{
  "n_layer": 12,
  "d_model": 224,
  "n_experts": 64,
  "experts_per_token": 2,
  "d_expert": 144,
  "d_shared_expert": 192,
  "activation": "gelu",
  "moe_layers": [0, 1, 2, 3, 4, 5, 6, 7, 8, 9, 10, 11],
  "router_score": "softmax",
  "normalize_top_k": false,
  "routed_scale": 14.7,
  "balance_loss": 0.00673,
  "balance_bias": false,
  "init_std_router": 0.0225,
  "lr_router": 0.00104,
  "n_head": 7,
  "n_kv_head": 1,
  "head_dim": 64,
  "vocab_size": 4096,
  "norm": "layernorm",
  "norm_place": "pre",
  "norm_eps": 1e-06,
  "positions": "rope",
  "rope_base": 10000.0,
  "rope_fraction": 1.0,
  "qk_norm": false,
  "attn_scale": 0.125,
  "tie_embeddings": false,
  "parallel_block": true,
  "init": "uniform",
  "init_std_qkv": 0.0283,
  "init_std_o": 0.02,
  "init_std_up": 0.0283,
  "init_std_down": 0.0,
  "optimizer": "adam_variant",
  "lr": 0.00127,
  "beta1": 0.95,
  "beta2": 0.98,
  "weight_decay": 0.13,
  "lr_head": 0.00575,
  "grad_clip": 1.0,
  "warmup_steps": 239,
  "schedule": "wsd",
  "decay_fraction": 0.6,
  "decay_shape": "pow",
  "final_lr_fraction": 0.0,
  "batch_tokens": 65536,
  "seq_len": 256,
  "doc_mask": true,
  "train_tokens": 351000000,
  "steps": 5356,
  "dataset": "wikipedia_en"
}
Below are experts of layer 9 (counted from 0) of a mixture-of-experts language model. Rows are named router (the router's row for the expert), up (a neuron's input weights, with its number) and show model dimensions 0-223. Each number is 500 + 40 x the weight over its row's rms, rounded and kept within 0 to 999. Numbers have three digits each.
After each expert's rows: "gets" lists some tokens that make up at least twice as much of what it gets as of all text. This comes from a sample of Wikipedia text that the model never trained on. Tokens count by the router's weight.

# expert 37
router:487487509504380445591430529468529474443452507501583468509513584470496502567442497496554459490502436463502496489507436554509534483520476479527539480549471490531553482527488537447448462459538472504508485464454523436530472533467405466485514495423550525551529482497470464530458522520435447505490534464436480470512552502602495470509491559565418470527511529470547502481528515575493513495462535478482554513478537497517468446462448475521582490495527507577535558429448527471533525520479463522557530450510518470432546502508463490525532552551541576552549553502485547550466414468467450473449486517549471530516534532540509450549460442546558490529532544468537454502446502491475434458526
up0:512550439501556482518461465489503480536503512530424471534474501541507508582570508461497487476510478590564431525409526515501507536516504453446513512517554512510522504488549427504531554524499525474473476542558592496489505484485497496449560532457515491456519521539477535510450467456516500515462477496526433481538399533471528519553526517590536514502489454426496593446456418459519553501498466431441555522433443519511470492523518514398427504450528505521519477540562503454438516430462528539548531473546481563482520536447427479512497514543465465480541505536579485507570495475497563446496560495517426486449447470530502449529492484548532518468473484478547593550482513501465497536424
up1:590498554502494512483467555438507465454539517511460501510465489516542503575455543514530451489447492495500516434495515442551462524571599563485460459557459516489541530432458511463503504406526523593454432545523469460515529597553518481527533543482475527574599472510497496514524521432526512469516561483551544522527537565477514441563503518502470491484517536462493508431521501532471513454514459497514571423483506424449518476518545524600547495481512440452508513465512501487449520441491469475498526517480490497502505529502519508526541434510398512479497498499555480455538477582509483537485439451464556444530554470472564513526431514471492459451426516538494534530489448469432505446567
up2:539521541542500487598514491586486531438559552441500540472470566528523538429494516528483527480451527560409481487430580516504485516581550487465468542417485404446507458491489519510508540530579549483475479496478481506468520559449571532534515560514476540527525519506485486531421553423518470534527492500515476503524388527547464534533523452507483417547461498510565514480449505441479459486464555475507533545492516539495432496509557506518543454505500421525429479498508544454482480501548532511467529461506433494513518518537526485526453506516442419493560461552547474483531551461487496495457465434563455419485500483522487472497580456529475471514445484473476529554454585484494444497495
gets: "l", "k", "h", "r", "ik", " Al"

# expert 28
router:465440483519492445486461572463534465435473510449461467489516517449477448468470429473540483500489477492513477448529536526540547536452448439484510495558452505511570520503516518509552487466485545545504548440596526529478446551473454492547499506424492490539464497457519415544537475526490522529488581431500465489476528503498495474472462588442428502533452492435449444516462566559548531498540432516531554527544548450455519488432499534535474546458501468522481485504432518481478514531462488440507453549517563527446509518475529517513454477530444570562537564451448568511527469582573511536466523499534473487485446491488501467567435478585482561446574470430480501511536504545488498515422
up0:520463528490543496473527578430433558489472499553449471509532538503509537548534458503430467505474505506553443490463579509501425514514595486400573502539515486484530509427466400507477540527425508448522493518466475532483509502472489505446570556528569477455497470514483547500499492505420494458484556455551502498513525504517547527498596504547506541485473398441474502465516495497508572436538497496460560541404471557476501522551530543462526474509454509522517422462544571472480435480564531522554489469496488481484501489470502483473456441524535519507504447451580446518536530506477575565421557537504471500444462541515542461466452485527501471480460480479561508531486529579485554507472
up1:556514497517485566477474457447515515494505521544515488488517520560541527526460510606505514508464508521499486482456438519545484568561590487469429464469477506549484449425493539425452497433484524538432428556439444504575498516492547553454551479484479526568549482505513487542515510485536504477583445500577548501526546521462527507531516524532460503488514466442495510475581499534395472479468448584420499498412465492466515445546555514548562472468513515486470513513524580475457503490576490478538575499485530439529563505517571557555551379525523576519469471511493463537551487468471506504498443488457538485540538515506441450524493489486531488523445529500482472536468466461500466486495
up2:493488514553484484508473461516518539488583492481555470496489545508525599494487468454482514470414452522503472508503496473458477465536506444540489477469465438579471429478557553538487520483534516475542525563465508504474483508494450551520545521492486537489491419553457473541488535467506544509519448502579514472480454496568508471506498443554459545535554541466494520525459503495487464468502555443466514492458492538522463507521557483532521492514554441515430449476506614422581536506599537496528519437596535487536508496539541539446453483494448425507534462511517446527543552488425464519515421486526487492491484486502434412556543523497523510557426473502429457616485454564519445466519
gets: " |", ",", ";", " (", ")", " |\n"

# expert 0
router:513464515528444453474471508450458494458440501491474481530533573502461503466496462521520450444489526464509500444533570480480471550509518506541571559530445430549549546464570502542528499515512543481559548493582493507503444510485504505541477528410517549484508515500477446565526457409484519483544505475504498462475521541403485430514452527471519440580446457484537486526475537566578527492536431526531595546524537467505481542487459498459457485439463498507472529497413490459502494459451566512473499514529515538438536477445516460492431546502455533524534524427510558566562521462555468474434544478480486529475399495499520512568428441566485547464521488478510472517546449510513525574451
up1:597470502501559500502484485492522472514520518482482537532473507524564548575430510506510459498464498543434529462457490507583439552543508449435435468496474494513486476453462561465484516438473496516445444543419542506531513554530548603473581558466442528622600493476508504494557496539543470484547460489527524519483573576468508502491513465499490504435498523447504564465577503575461526516428479533480592495478465455451524434530534538587544443493529455457532495538502458492546570502486476513570563531473471463529523522513546546531517466474504509491495474516498512488470458533448474462537447453487536522533494503546497518499446499428491479465478546526500511522452403448495483462502
up2:503559516492504486528516440540548538503594534495559489539440541535531568504469549510465474452434465511499431502396503559485478505563517474496491501449436445539513452522523524506475523526570543461495522482500513550524485532472448557550517488501467499587525474529465437507473604387561492506469546466525519471484465542562437520508515464472443499554477561490494534514479491442456503488458540436433504502473513510548440544438534467460559510463547491523492492489468499397541514531598484539496544498535496468513476506522510573465429511510497493523498502557525455510488539457454462496504442526580432515507491547553421432530568446497449465543480426465438526550478519550484486487509
up3:529494508529464463517477449511530474584515511470531485504513536492522495537514496410507473477569453441470534480533462469530513428525559470469453456495527478499516524460498491484492509402590497523499498539438536421451561486580577506503624492472513480535482480485521517468502474478520493577484456540426483508533539445462494543530502496498523544418512531516409560482552494491547550535438402480516495509496476519498482483501550558485471480496505494501490435496543423615538549556515449521501432499477555504552552508524468463504545492462520419584494461539546535494534422535479469497529434525565537487527480492522520422472503404450564494548477557502514506466517513447497477445488
gets: " as", ",", " and", " |", " ", " –"

# expert 1
router:534544497443451401519456468428523464489487552448456593515549520547483472527456453453484433502502481474510533498531492524541440496524428459530501575435456523562521506537532467548540483499484525595564574498487510521507509465507494499565520496508468506485590501516550424522542478484554512447445536439534463532510494474469454528542454497456484454546539484534494386526467546507555569519551498520603506529513516447469403444448480543549526569520486493487527502464455542490487502470454472482496418579511497494522563486504444468480421493523477482537465549431508459463527474514542464475484531478566421515496491441501422469510491450445479542509472494440464529504546494525515478486466
up0:490493535519564511528501572465515549526507519459481464577530500480536526532512493432427463483522471517513427419441575408478529478523547452569528497454515541500509556474516431425507593534497487419483490541496477519496491451501504482469567549542531431447465427516527565436490501477436471516432478460546509564523480533479512474499509513489482526470480472494545545462456486405495570498495435446441547542471389553516574534535560501486475485489470433468559523495540559537491460531438521501484507484539481543447542517510450430536478509498543540556547461504549504491533506495528539478496513514525485500467485528484563483550532469527538509518450462511564602558482454456566503476453
up1:571525481524471493539522476458606540490505531522517514450490465532534505524431533535443495526490522568451508430488474462525523534472493468437520486487430519516474502423444428456474562507489537480504451565456460560571482594553558553514518519522501511562578518527512464480536441534512495513464568521530555542496543529403484502505509496531438523472515493498502524474622502517428583466454461521448563491512487491476498401490515525608511507432566528446507471513546535430501506462563513418530508510465467454546544507514491537472522489503517528475561472462571455534514473513492432485485439492480500483528534517487551489471514512415535475449506571504518547525458435472488473478478
up2:473431536551515492546502469511466580470482547490495487483427578507490557457554546439491532438464434518535504491427532467481494524585495478538484581433478488514480462511523536546475509508522511477529517521507597484473497532465479568516555557500491512542509437565457452559514623474532508493484440531483510500524434489590507469529491421541472467467484545469479527514457513547448469460484537464484534445442538545556461528485511440446540521467587472532519432543459534479484490523604500522517544418528519461483563478491500571514464433484460467465460497560538503516516539467444475528512431546513513481541506505534552424561488463523501456531424434493465458514477451491523489480485
gets: ",", "),", "\",", ";", ".,", ":"

# expert 15
router:505520500547521397504515533455506516430436549491489452501492546554519519446491469458552458511575517573529412420521518515547446556502450544464480454540482467525533482483539558461482531529560498530549500440521456477505474515500450482477509476491465443446450496459470454515558554480440524462511467489551475452480531502523521467478437543500501453566511535437523555451411541552463500515461472411499504539505529500521468472466510526583490532454538518522503512551481462443528554569495485471503516542489519494429486475553481516569488544512403460498441551539517542469487517482421469517483538516536505598510449538572519450491469440532396487499562473460463487516493516486527558564577
up0:531516533544512498422534536515467533550444488509445506567545480464477495558529504515455476517480471573538433489497538496481471459490512451433523519504574522522501557395489417460454477560487552467501526555512571495504458535418476544414515570588492488484498530482438582503478498449432482523481515464573467528489495514476504570524545445480524573471533441466500521495492531493486551504535539468431586540411480601404464500546555501461495512518505483492560534485520528444478437421490533538524509475565465505472491498496487464494478450515462506532525470525456484515575580516478549472433516574491485533452472450458565458486465478501495494481479504542548538531471554520504477495453
up1:572455503520480492456441460416538497464508487555425503480472507577584531558428493543463505566487521539513453490491567503520490549587512421517517531455469530493539490444452528473502533447450490523493463509487462541550486527543535555475487511531428497532555465435536486472474515469493493527485512487478549537532520513410522540548495528514439521493582485478522561482565465559439545507371431559480619430444468494486526453504540583596490489476502518492459509526503523518538553526507526427557491533484493507499552504537511575546464501524490555504446496498524492477449463486501528502517506473512542463521518527437527467497468549411548510478486487479458518488517417461491431469464
up2:478500504550454489609461495579439545454531499478491482515453490524514531423537514506455534444506422480438502536473531488529427570542524449472445525468451446518505436527559539510438472455543478411502500512509469514524551571455491515480559518488484467551489488500510489519448567443535584516533441530603519479547493491555502560600562490571483474528462568472480554464468511492491492435493517480468507481447485565528458513454529518532470466493518455546552459482478584472548524471549560522479554468506477501520584532560540489487502578483510441503501451508473461557540526449510525492497478496539433428514515481526490478508519479534502489507424444481439495559424449562511467498491
gets: "ill", "M", " M", "ay", "as", "ard"

# expert 23
router:537488517542543469515565489489507497468521483497554524501534516486487504437508463475514554450464559519480517469476389466528566504465494496404474483542541522453407542522420567499520464526498411504481564540578425402507539582439469533530530464518437485548519498486393460439424511509533476551510469562512482472516500445517498484384476501524550548471509495544446463564489546501475460528478470530512461485498490429514559525521565490435471525451484510532463467479571517465482590545532532521473460524519499528491484505514488449500505487574497443493541538486561495472438504576546479477483551485537574460504546502474420461462523488535538475537537548547527510516507461448506519483508
up0:480521491469494501430523485468516535526518501517431452545515552555554479550467534495433519561521503561574471425488509466504492524523578526501514474517511489527509564459543419448497529527428550485488489528552538541555481456500474474459477607480527521508490477497457492500540586491476546512484548446500477488519411512458507503510499490485460502498525488366548535458478476515519615509498422412478502507408469512496486569572502510486483560486461480515517517455499533490443525522487530521462529519494446502445514540407508408504489469540530474539504481479518505496496530469505534472443551556517451503435495459546544479495531485555562448442477428440590575511491462563513504505416
up1:545470522456546516532459464430535478494509539519437513474464553532514499528463525498503514446532525528577476499445518506533486535543558490457521510448473514533492444465412506442461500509541478524497449557491466520572555534513605526504496565514435543524571511528515489514570549457561436505456519485505528483419512566461513482550480458488481502422456511495499564468596518563417594539502433532450525458409485473407450441510575500616493482454441464561523563499545485427541529478524459453537505515503503474546512500510512532592532459518485575489476520474509499473503460538489470436431458500537508509509536486504505480533516483463469468510468533500512458483501448478497534446465
up2:469538505458496483573507509558490557416520540457494545528429498551509562473503494456493464476514447522464524546510493540471470515489486483484450532481512423536494428543528507523460463492499487495592522463453493460554503554440452512539548522541478516528630546515481458552411521459544505534556519505492491493525399457608497541626532539570490448502417476548501483503500519467507467435467534507449492461534522478548407500485499534508485518531515484509489456498549480440538533462553545533536492487480487489490530486522495577404514481467454507499509459537479516543525507476518456469494438495612471513418568477505502462510514466494490438505474456431475460494481560422540523500513
gets: " in", " of", " on", " for", " to", " out"

# expert 26
router:572477562534459499543456483432463529520492536514486430580494584569431515467525457497522471476510480541549526485508545587482477499483488502531458460437439512566511504544517491510486503506544486549543454429575556547503465501573485500524468503484482539500551526479432459544547450443539492529487544470479476537455499476444423484567483498516468470550462528474512495538484488585528502458542492484535528573541449491512468518459523455481454479483523450514441462503434525496553484451459560585466513526519538460446502478453502416550426474558441500497514527470463493474459524518548438584491522606499472544488465526558515530514428450493489530517479509441494426527480569532569541477439
up0:507482518550483487502558497470441519556466488503426425524552524540495492550538500443483541520472488551539416471480568473544487522523497447515552562522503482474543504435524413484514559485408487441473485535499563523475514544468466492476477582490499507516485466459471547528533553465411506483543497431588465517473449550518504546531546533494484539545432412483513554452473500484488591515545446415446574519468498541541518520579485524462411515459484498501511539469507496480516487428495519464543451469518525530469501512499464440507499493472475537534555498573509406539578542454461564474426510526518513458490470484522503461494449508576482523491459439513604552520465474541483501526484
up1:523457506508492520498497462482515478489464529466504536437468529495649541543476511585483543470464464546481446524516486483517503581487495429482552461515468467535474515408498538494494577456463511547504409556425521505537541526509579566494517553492408556547546498521461496508529509486576493463504494579559512558513566568456531477554506510492433532483526481531471578493572523554530510464435487563477511497445439441451504421541493550560482461527486513527477553547511484503547493510518501450498536498485457476497567473487510557522531474544478522489452543455507484496489504512493485495464437471544530516569530477459557494485483476462485461537506553470472507519449380434460510476411
up2:483475557516476444560466481538498548449559515491572526528469470422506538511520488506484547456470367506503482514468498514478506552497531410562511547502439483478559462500495526470496497511483544457485542526480492506498454543474447540512558573500474529580457517527460477479481576471526571551564475507553488523529462520603528453532527526513460509470451486475460566530447497481503522428418540505515510440460487568497514532499554451477566544513550489517466482466503502493551529509546506522475517514544568452475556497517569524468391495504479499517513501517465511513534559410510490537485463448598462428530481547485467419559529432498534439475459479440467497525423434496468453532507
gets: " (", "\n\n", "==", ".\n\n", ".\n", ")"

# expert 60
router:447489501523479469451541487540500460508545569537515517492467490503437462463527493508511521536519555556504524491557449472487567583425446523451484469506412472629533575520528457524522453516494467466485566502497521527522509510484404457502508454500479397527511495492460501550522546476483528426497491548436517445535524575534562502483451498487523538495528530444551558472450473540420471535560574470509469487457528500472548563478494502523437532490448548572502494501421461515503479546520515444572545547518471484507503482520486579459512472539478502432521497477493502496443515482479401484514510546533566506448532530466496471464465531450559516459557526485435520477499441588449491575528
up0:478573555548513451471539473489474489533466493506466473527543583477544494592517463500449482543511454548542480445512518503473467443517521437452589489502504561526531506465561352454506542505451507475562491528515514523554510498462479548447500573546545468448529531498428583525485550522423529521497449504567498488547451480504475575506659570502496513515502426440476546462491435485525576503516491448432547518422432532433510497526543518476471441524416492459573482466546510465497503493538520523501534461521459495525517517479461468480481481517474516551529472506492484525465484482480526460447517484497466511478472460504525534543494545584538435483482471490536550493501477544489525506488
up1:516523529509490514489488471378578507453515508506484455452430483502472561577475620521538511456469517512530514482504511457564431522500545497532498533543444527541457502491505522452503489462520491512522484524409475529521498530533557575499550428486419567602543480467505454538531510528543500485522465544497507502535517492424493468496549557471458430525498551462501530484571526497465513545487449584451522463491454412453494468483529551560473516506468519549463491491514524454555521496493500455545498483490506509551550509518494572540477400573530559525473500483503478508561453475498482451453426433534581513525554495483512524457487503515509440441469549460429557458472482465552493425470
up2:493424503490510449564439499494519517457563529472588449471455528524537479540553598543424483476454493515532423544488569449478498560527455480496443568494484475507484431502503557514486532520527585458454521497499491531438513520504501532480497566483485493545516525557537502519454520443510558561523455564535495490509391551494517475590503436515535510519494566490481527498420444517523494462485475513511497508469477581464471537467626521541495418496569438497441433441524552469495529492539517569430489509513522461525466489493561511525422518475493489467471508520484512488580522436483485486466485444555498410501477477489506487473557487577489497487487457466488512495509441566499482571509
gets: "t", "it", "i", "v", "et", "age"

# expert 49
router:438468592547508445549498487517491515473542515459516453467466455505493451478491415547541517482483506455538462480555432545461502540465489511495543444495531423541570471502463518518525453502482460499448556467542430493464520499539481476535550563490500585423502419493491464477581580528455466562463520488498498482484509547528509591492495568434487454535550492500429492561493542476516474522539512486536447603495496535463528488583524486439458497445542434499541477532483493448471474513473427539501584470453448403514513489482450465504510489535412485565493572506455467534510523468492458524529514433503463567533497523419500508503475463463537567562523555521484532507533474538471460494502
up0:482492514505497493488526522434457527492492516585476422559532523558500498574524482478456520516475418520530421467456593466517514503549489474496526561468473507520511511432509451538467558547486511406497488488511537558577498473470467473467471516498561411500539494517450518483492524482421498515449505448563515497597386513524531510501556554507519560507461427471497594478488474517455568435478481446417578562399470542546410453500489495475487470533532497473524576516545587463548521477490525475520516474520521523468501529470482473527432469495518498509508514513490480476494490492536458521424457565494457533457522500537568532481455470507542503463497470494562595509451482537481528493489
up1:523464483514479504493506517486587546485531442503413456458446483517543529571403527554481445480490541501471502409480517537507533520537538470441516534497452510502530545488432415444433541493461553552523465546449496543526475486509555522508492508478431510569564452437543497551572519504491462492531536495549558526536462470499489501504525492473453499504435492523494548468546508601463539495447465551476567478484494414442495428455537528575549469500455452507496482492488542476540571452527532439510521557502453466555563499548514507551505422546522542530565481434510477520529418544496508396441505509505587518460497576470524512500424470507486484499507544486478492539487494520511506446484
up2:501529505516504467539473496493474593464556493519527462525509526537493530465468551545413471505446425507535506519414519478507482518483487498561461544479458446486511477485471532498496493514470556493528545514488532521524487580506509521523491556508496520509559511576503458519415505368506495548507465522524493517541423502556459441572547435498481471456466489452513550515507487425498523423462551512476558480452507570614495538470495562533510433541559463557478514448475543422594514479532520535485540531539503469482585500563470509507469513478468425551494528513495447450522491430448492488452470534579445449505468557544454450471488466535536471483431444457504423545500468460523505498480
gets: " of", " with", " |", " from", " over", " by"

# expert 30
router:506588492561481515563517435474480534521519555524510543494554514495454624482492487560474414429500451491533510433453531505455533549524518518464471513477477555465463564540523525535517472488521423504552498481515632534521413462541465528548474475497456472514469482527474476523501468566543551568492536512501421459509454509456450525502514398514465446477460536524484491539466503493495426544487518525554475463483457558539514546502487471459561478483482492510483527502526570549489545455484503549456486603524487449541536460423514461583481514450472520424489440527457467486484523468555519533528514531405528442473500507482469539470501496508455503452531559527504556491427517480529569527494
up0:508494538536541477471473566486453592387472459519481488545529564490509474539513513486447523517493468514506514503514578453499529467530547462497535522481574473487472530502488461447505564572436535435481478586527501521477501487475494523450519527524540448485472518466465582461537513481434496455573483447568469507524475533480579577511527494526451519516479482462495539483480481512469629473511446443435543505435478530499515469547491488492495467509503526508540489462587490463479480486514571483530488471493483542435475503446432485510472496593492469490540524481510480511562435500548553471362511529560471513490444492513574459490432497531526476465438503490609597527471492502495507551475
up1:532532535451491556512433458450557525461540484520487500525459526550524489527431686522471516479406507557536490525511485486511489569554552501496454508482508481574441489447508506465494500455510508501516468552458457462566493573516598565482484485474454535575513434499495500508492517443507481551541488497533522527578515469457530478523498472553466493520494507499516501465589522509478563515462472500423521391503488433497463470477523461526525469527469499456518435499484529466497476490568527446593501489483451458530574491520474464561507447523521577501522467504505534517516438512498570482462457519514588527546529536475518466516420506444478481520487580483504527478490440437533438471501
up2:433492525530446451527485487522496525413514514503499470506472552547507508487500472517561465496451448506503464491477533523482514497522493424539462514495439437484511426470508519536530525471475561399490522501476470459515490561443493512533550520454493510566452463558456447551438553408507571519492416467540559486498445501569518463537550510531469484525506521492488530500474489513454475511512529396470488463442549523553452473494554508468496495473545473503480452489454461464535448554558460515515533410504538513484530505527536595509534490521460438455549475484535507525582598500486502532522473511570510520463485513570463435583524446534549505518522377466450391530548527524537498525497
gets: ".", ".\n\n", " \"", "==\n", " pre", ")."

# expert 16
router:487494450537468439417464530499547492477463464470473511562519513529444497504493443453473466548481505464605542524427547489541528514543514434505439563533452526486549478518538462516493446478458554515505594454517478459463441479465404495575461568460455478496460459492501477535506478523545516509509500508516481492480518537553470508436434481424468486496452456463498464583496573534511482516527481553553519525580540509401498497462478509552507593476509470521535466463447519482498552528474532458461497537533493469468464450497499458482402512525498509565471578449459473497509512513512520501528496472557449506489456436451461505497457470460493552429556530452405540501603552519496542538451
up0:486418533454524509511466550441466554488487514531466404533525517464490497530506472483461457503480509499516477454532605483512447514491521461436515493533542509482537564424526443454484516512460562465480494506469525520466509574494509485441535570479581507458537461476489541479545534520439485510490535501560504532495474458493507533509610500558471575504439434493516503462477486528497596484499480414435647524454487560459506529563524527440482480555515480520509432421535554512519479470494582532529471458498467544457468509479536476521480432477492512498518459463533466519507473512546568492440503570485526534462439501553572473516459471569507491480493496456547555524487522597481538456458
up1:579544448539569494485491510444557472500539476455470509416425537529554499549444526525442492535534553522526430458480511477533529572522601509465505527452466526527510465404526495502441566485483528550498443550475444451525523517508566477461542524470457499519540488503564480548573517517576477433547465550588546528549537518409524476555488490450459512489476541472501496463576479544465513534477421556523526497448482458492533411485513504558532502432507430463545537494491533487521536496540485483575485567510436497519501526476489573537458485480500509491541522435516512444494465523509476500510487443473555482519506524525523502527472491434470440473521537528447529581442452485483485412485
up2:492552514543500478564476484523489510492560535504571436489448551482531502513496454512478503449431440524480469510454483502464485467492444428558492539472468430512535470527481552507484513494515531482472506501498505517528496570516508504523536444483476570520513468517439514550508587428489515493514429429556485520571379540555480575530497484494492478538522541453467564508460467478507454488476549552476524471410527544521476527454531503544531458495544457527509523455538531430574519507589583494496529517562525441514553534500472508496458489529452489466503469483447467418526567470420464485532428495539468510505489545527481441581517484543551477511461375486463483599490498494576448479514
gets: " |", ",", ";", " (", " /", " –"

# expert 58
router:468567467531507435534465516465494486513524510510430504534532496434457505438572502578509539455435518483521514429515447487530497421480506548496462480431506534501473476467464493492541525446448449584477553532439478510453522493505474506541395471447430478456485489452495571568432469447522463514570481538564507540540466472547590523521508558525501448518579545468559504586518513545535514510528479447504464578509500499507455548478449553548516482524514475424508512447499543536531527493457497535502514496508501436470452457510490507595465603510485489572503520495432554503452464501519498524473530460539526469574502448458454516545473440516495568520516474435520456449509497468478544467448
up0:488525505561535513482497541492462505533526441499461432503613559531457528533510485461546486496442512512559543447458554568524507528567480443472584520489544561478492554443516404495546523565433520490501492486493533570450460543459468497498508551542549475522539483480463517468453528510461487507437457445494452556474399487461507582501569487541488584547487418463461516461447456416483579475500511479526585500414435533489535524584525539520445492525538427477493475477541478488555474491494571514504536496511500515470476538482507402488443465494499514509562492560501518500485530491472560452480459552531503500449452516513501514489472532506466468499471471482581595503499518526488479496465
up1:544512469495506517512502498452615488484517526478484532459438495533530487543438559527474546501443502530532535503442480499576525596532489464381423480509499472567555508434490532477533516528423512517468429573457483498588475586507548526484502483502438503605581540483453411544607523473473503492535511488509503441487538553467521510534530486495446507497504518511529473460562518550446525556475464501478522462423495433458511466516580530529517517465460501481475495554507440452503529492509567464569556538407488496547484514505447571533539441516520526468465470555514514476507422522425496411473498482531542530536538492490499485498468485463444481469511488528481483510467497464517500490477
up2:538504551500449497519462508511504571384545507516524536468460559555483537510516549500488525511496430534476479520399493518477465546458492435510434595472405405478490418433529535491499469505517528408488486537516505510435485547471508556489554550483486459575542489581519443541465545475510554523509488503528534463527438491530461451542513459542463495500495528440488524522507470474476492449477518449486513452476551570509453535494510475517520520517561521506448488528472587451540447581543551543485530475465478433488545492488527550537455523453423510466529467498521554497559569487424519546528532491553475503480448518498507477522519436572498433480482519542504466530512474508579477533587
gets: "-", "–", "201", "202", "-d", " ·"

# expert 25
router:454530493526493456482532472546505509531549515500490537486535444432454554494465467485499448440553516528519518473466559510505460563502508463480522548444543529470478557548544488572531563485484495528529538513523558506509446441493431483552500440486462505487478547502539485493571441451484507584467474497484471481437433490527411458492443475475451465461437517551528505512507554497544438575539510487530489480541462445531451529509472433434506549488429527436485557430517474571449586467454518480541502537469456497477522515448485488562517542466515486512498438499531458441463555464537502606422495531499510453431522506499461567423494476527479498449557507517525522567466598426497535551487
up0:520500435491524484506496465490512607507529466460455442451473546505497516544510517481425493522467436557488441500536541516501533467474484485492500535495524474535423518513469436445505560582499554487469482547523527544486483587464493467459531540495569496487514548450476611510479532469440497521466506495561488505525447536463555609466540538522472552524494471486524580468528462523447558504492496476435486498368449565473467538510548499462483503507508512504565507491510545461458490489508534497550502468471479556462495534452478473497507421484512521491539484539429460451587515525505556400476489528526503534477429421550586509538461499545487476555494480469569542474491424554548552474457
up1:489508533547482495520442439479527468485544509513453484494443507553582504522433531542442495484487475544541513520577548490532570518510527481456538451525506505541487520408467516459451512457504525473519458523488400529503524540572614523487542466487418556511530451519539474507535557499554459481495447538560552562516578551436531521530509482499465466524526476485520521463510503563476515517468466481455497525386425455471490493533459510543492449455510492458543510526527503498489546497575556449536525535493408482546488538499490468550541463540476511543433498487488466503570435516503485470472473448550546524488546488473603499497470485451494449497510538492435558463503379496526503400475
up2:489515499524482491601438520603485517425544495444494495502469560553512516473507493516485483501448476520442449469472542534462531489516478414558472503444463462527519501533551504563452500491508527477531516495522510469493535539440485533534486534482489494506573506593500498492420560455486504526493477501501605537545452519628495470546511491498479498547530492459569524506502488534536473448531575463461538480477508488498450509458517533522492524530545452527552470457489556474517500546519541533481493444542577500550455506515506609492427478482449477452517459529386497485520529498485468527501517508535435459539415514525432461587499481527499488544443397478454416515494473522530410460463
gets: ".", " that", " to", " not", "\"", ")."

# expert 52
router:541489435526558404553480554452446459488519455520536520470510483486427480485506463520459555449558421455400464472579577508521465444488496487483561468523521558549463462508449510579587476553518498496474516539523466487482513495584545473443516510500526474457471522431504511472516503526534568585494493514570491486530519532517522549413546470494596506495518475502454455474425543491445536499534515462474487555433487515467486456522424467514495471500561488454466503533548563556504524533482503478541477486534592467499515552544514432484500491481430522511527555519557485451491474516502497528548498491538440517497447523499460522525474494463556572577439445496544502416527425491470494483469
up0:460502514529553524450556494492480532515473483492475481491515511464551507571501512488452500547488449524541432570504580484517510480498484531480519579516574490533511447423536331495483546540512544497523480523504550521521499532474484519441513467523449518455524467487456508479505505523395491492491498470617516535482444537472511534460570489484491517494492507486526514484456472465547606517469466421456555572377483545483441535573498498443450467480533434535542528494477526439447486432458547545488531390515461520486506538450532474491520461518482512565581467473449440468532543533475520478487517511453429531520483486532546480476481469555512507485520544537549557554504504527516509517464
up1:499451532521522547452483482453562520429537541461462459452415508567502449520482515592475536522521535533538489419485498586579469561545529479473460504488474527478504493444505502539502495495507512517510453516446472550457496555507574550541504517466449552564543512517493462514565594487546460476554496479545555542538519469458545520523564482479399519566483511500463486492526525594459529509496428530487520484446470461475511468497541542523463467459527485484501509472459568469476542510562471429527519523450502527498530473506593506578498437503490517506461486493518503524559410500454464504410455449553537516500504471491562471490536509436402504460515584470482475522443411502481479447521
up2:459550467466490500490479540542523527394584473525534459571493538532486557477516507514469484431531448557494490553470496558511471515521475424536426502482453483466556418550525529494458536514519473519528488429475530573504541520472498559535512518479446506570513519532513484517450533398556553534549550478431544463536472486537509492531524463482510441465520565467509561548508474478528504514510544520456506516489500528536447489444514525479543540538524528511479455409470560413487519507549538533431572470436466460529564502575519505458426478566469488505464512501481527483456481459570462549458470538612438518393519491557506465472533493511525469484503486446465461529454451473508549533526
gets: " of", " the", " The", "In", " on", " World"